{
  "moe_layers": [1, 2, 3, 4, 5, 6, 7, 8, 9, 10],
  "balance_loss": 0.000321,
  "shared_expert_gate": true,
  "qk_norm": true,
  "attn_scale": 0.128,
  "init_std_up": 0.0216,
  "learning_rate": 0.00292,
  "weight_decay": 0.068,
  "max_seq_len": 1024,
  "doc_mask": true,
  "dataset": "wikipedia_en"
}
Below are experts of layer 7 (counted from 0) of a mixture-of-experts language model. Rows are named router (the router's row for the expert) and show model dimensions 280-335. Each number is 128 + 32 x the weight over its row's rms, rounded and kept within 0 to 255. Numbers have three digits each.
Before each expert's rows: "mostly gets" lists some tokens that are sent to it at least half of the time. This comes from a sample of Wikipedia text that the model never trained on.

# expert 3
mostly gets: "_", " Genus", " JPL", "\\", " MPC", " Species"
router:102088100114112188139164185084096139124146020140132084143140153154133093129126119121161131117151133099100150069128129160110148134126154116112125174132131154179101127100

# expert 2
mostly gets: "\n\n", "%", " 0", "\n", " 1", " 3"
router:104134137087128085100054157146149188144179162089136171161159095123126071075124171191148096194142125157184088187045103074148123133170102092138164137104151121106118108127

# expert 5
mostly gets: " government", " University", " National", " President", " military", " Army"
router:147117139136141171103107099107157140174103119098075120056132136101131135133110099087102105140116092220121149161165097095068109111110127144139199101182110165130121145099

# expert 7
mostly gets: " and", " the", " but", " in", " during", " that"
router:159142109170115161177103112116101141177134136177124110081114084071128122144141105136136112070128158159149106070140128150166124091086092126113131080124153126128133165099

# expert 9
mostly gets: " used", " known", " such", " use", " served", " support"
router:116177126134133134135142041167118073096101094160112098164103161091106151113138123143124105130168128099167119193192080137122188158181137102154146121129138141134109155097

# expert 1
mostly gets: " have", " he", " had", " would", " she", " they"
router:144136179134131062120107117130138133058124102108115116149141085101122112147072123102126139097140120106117116154150055159098111080141144106122119139124129148120111146148

# expert 8
mostly gets: " was", " October", " September", " November", " February", " July"
router:143157130154144129144127092189139129153129063112111170101110080121130067118096109111077147141121119094078155087173148124158148164149176137120111128099119135137135183127

# expert 4
mostly gets: " by", " with", " After", " for", " between", " With"
router:131158091161109149136143157108107100167172124136203164114132112150161129140156101158175183097087124147098133101081137153144097149138092104092143053141171132070140128155

# expert 11
mostly gets: " Cup", " Carolina", " Championships", " Team", " DF", " MF"
router:124131138131110146082156141131164124151047197172092143122139202148124210119159150089113137126087133104183126115165199181123135161111093140190133172155158095125145110165

# expert 10
mostly gets: " guitar", " Rock", " Mc", " Bell", " Joe", " Har"
router:143121162125105084137148155094105151087165162142186107113121133131092163152114135125143160122128152135143110132078174119189082165089146151144029112107114124096164070158

# expert 6
mostly gets: "'", ",", " '", " mo", "’", " br"
router:107113073144179144135147123127099093101109160113161129174090137144152177172157145152128125101134108121093140111108140102101121071090098157064111094118075121126142150128

# expert 0
mostly gets: " a", " \"", " an", "\"", " This", " ["
router:152090138094106109142119123130159079110137203125127137142135072186128095094111110137143122155122178121086129115130127083139111069137141155085132148116114071164136060101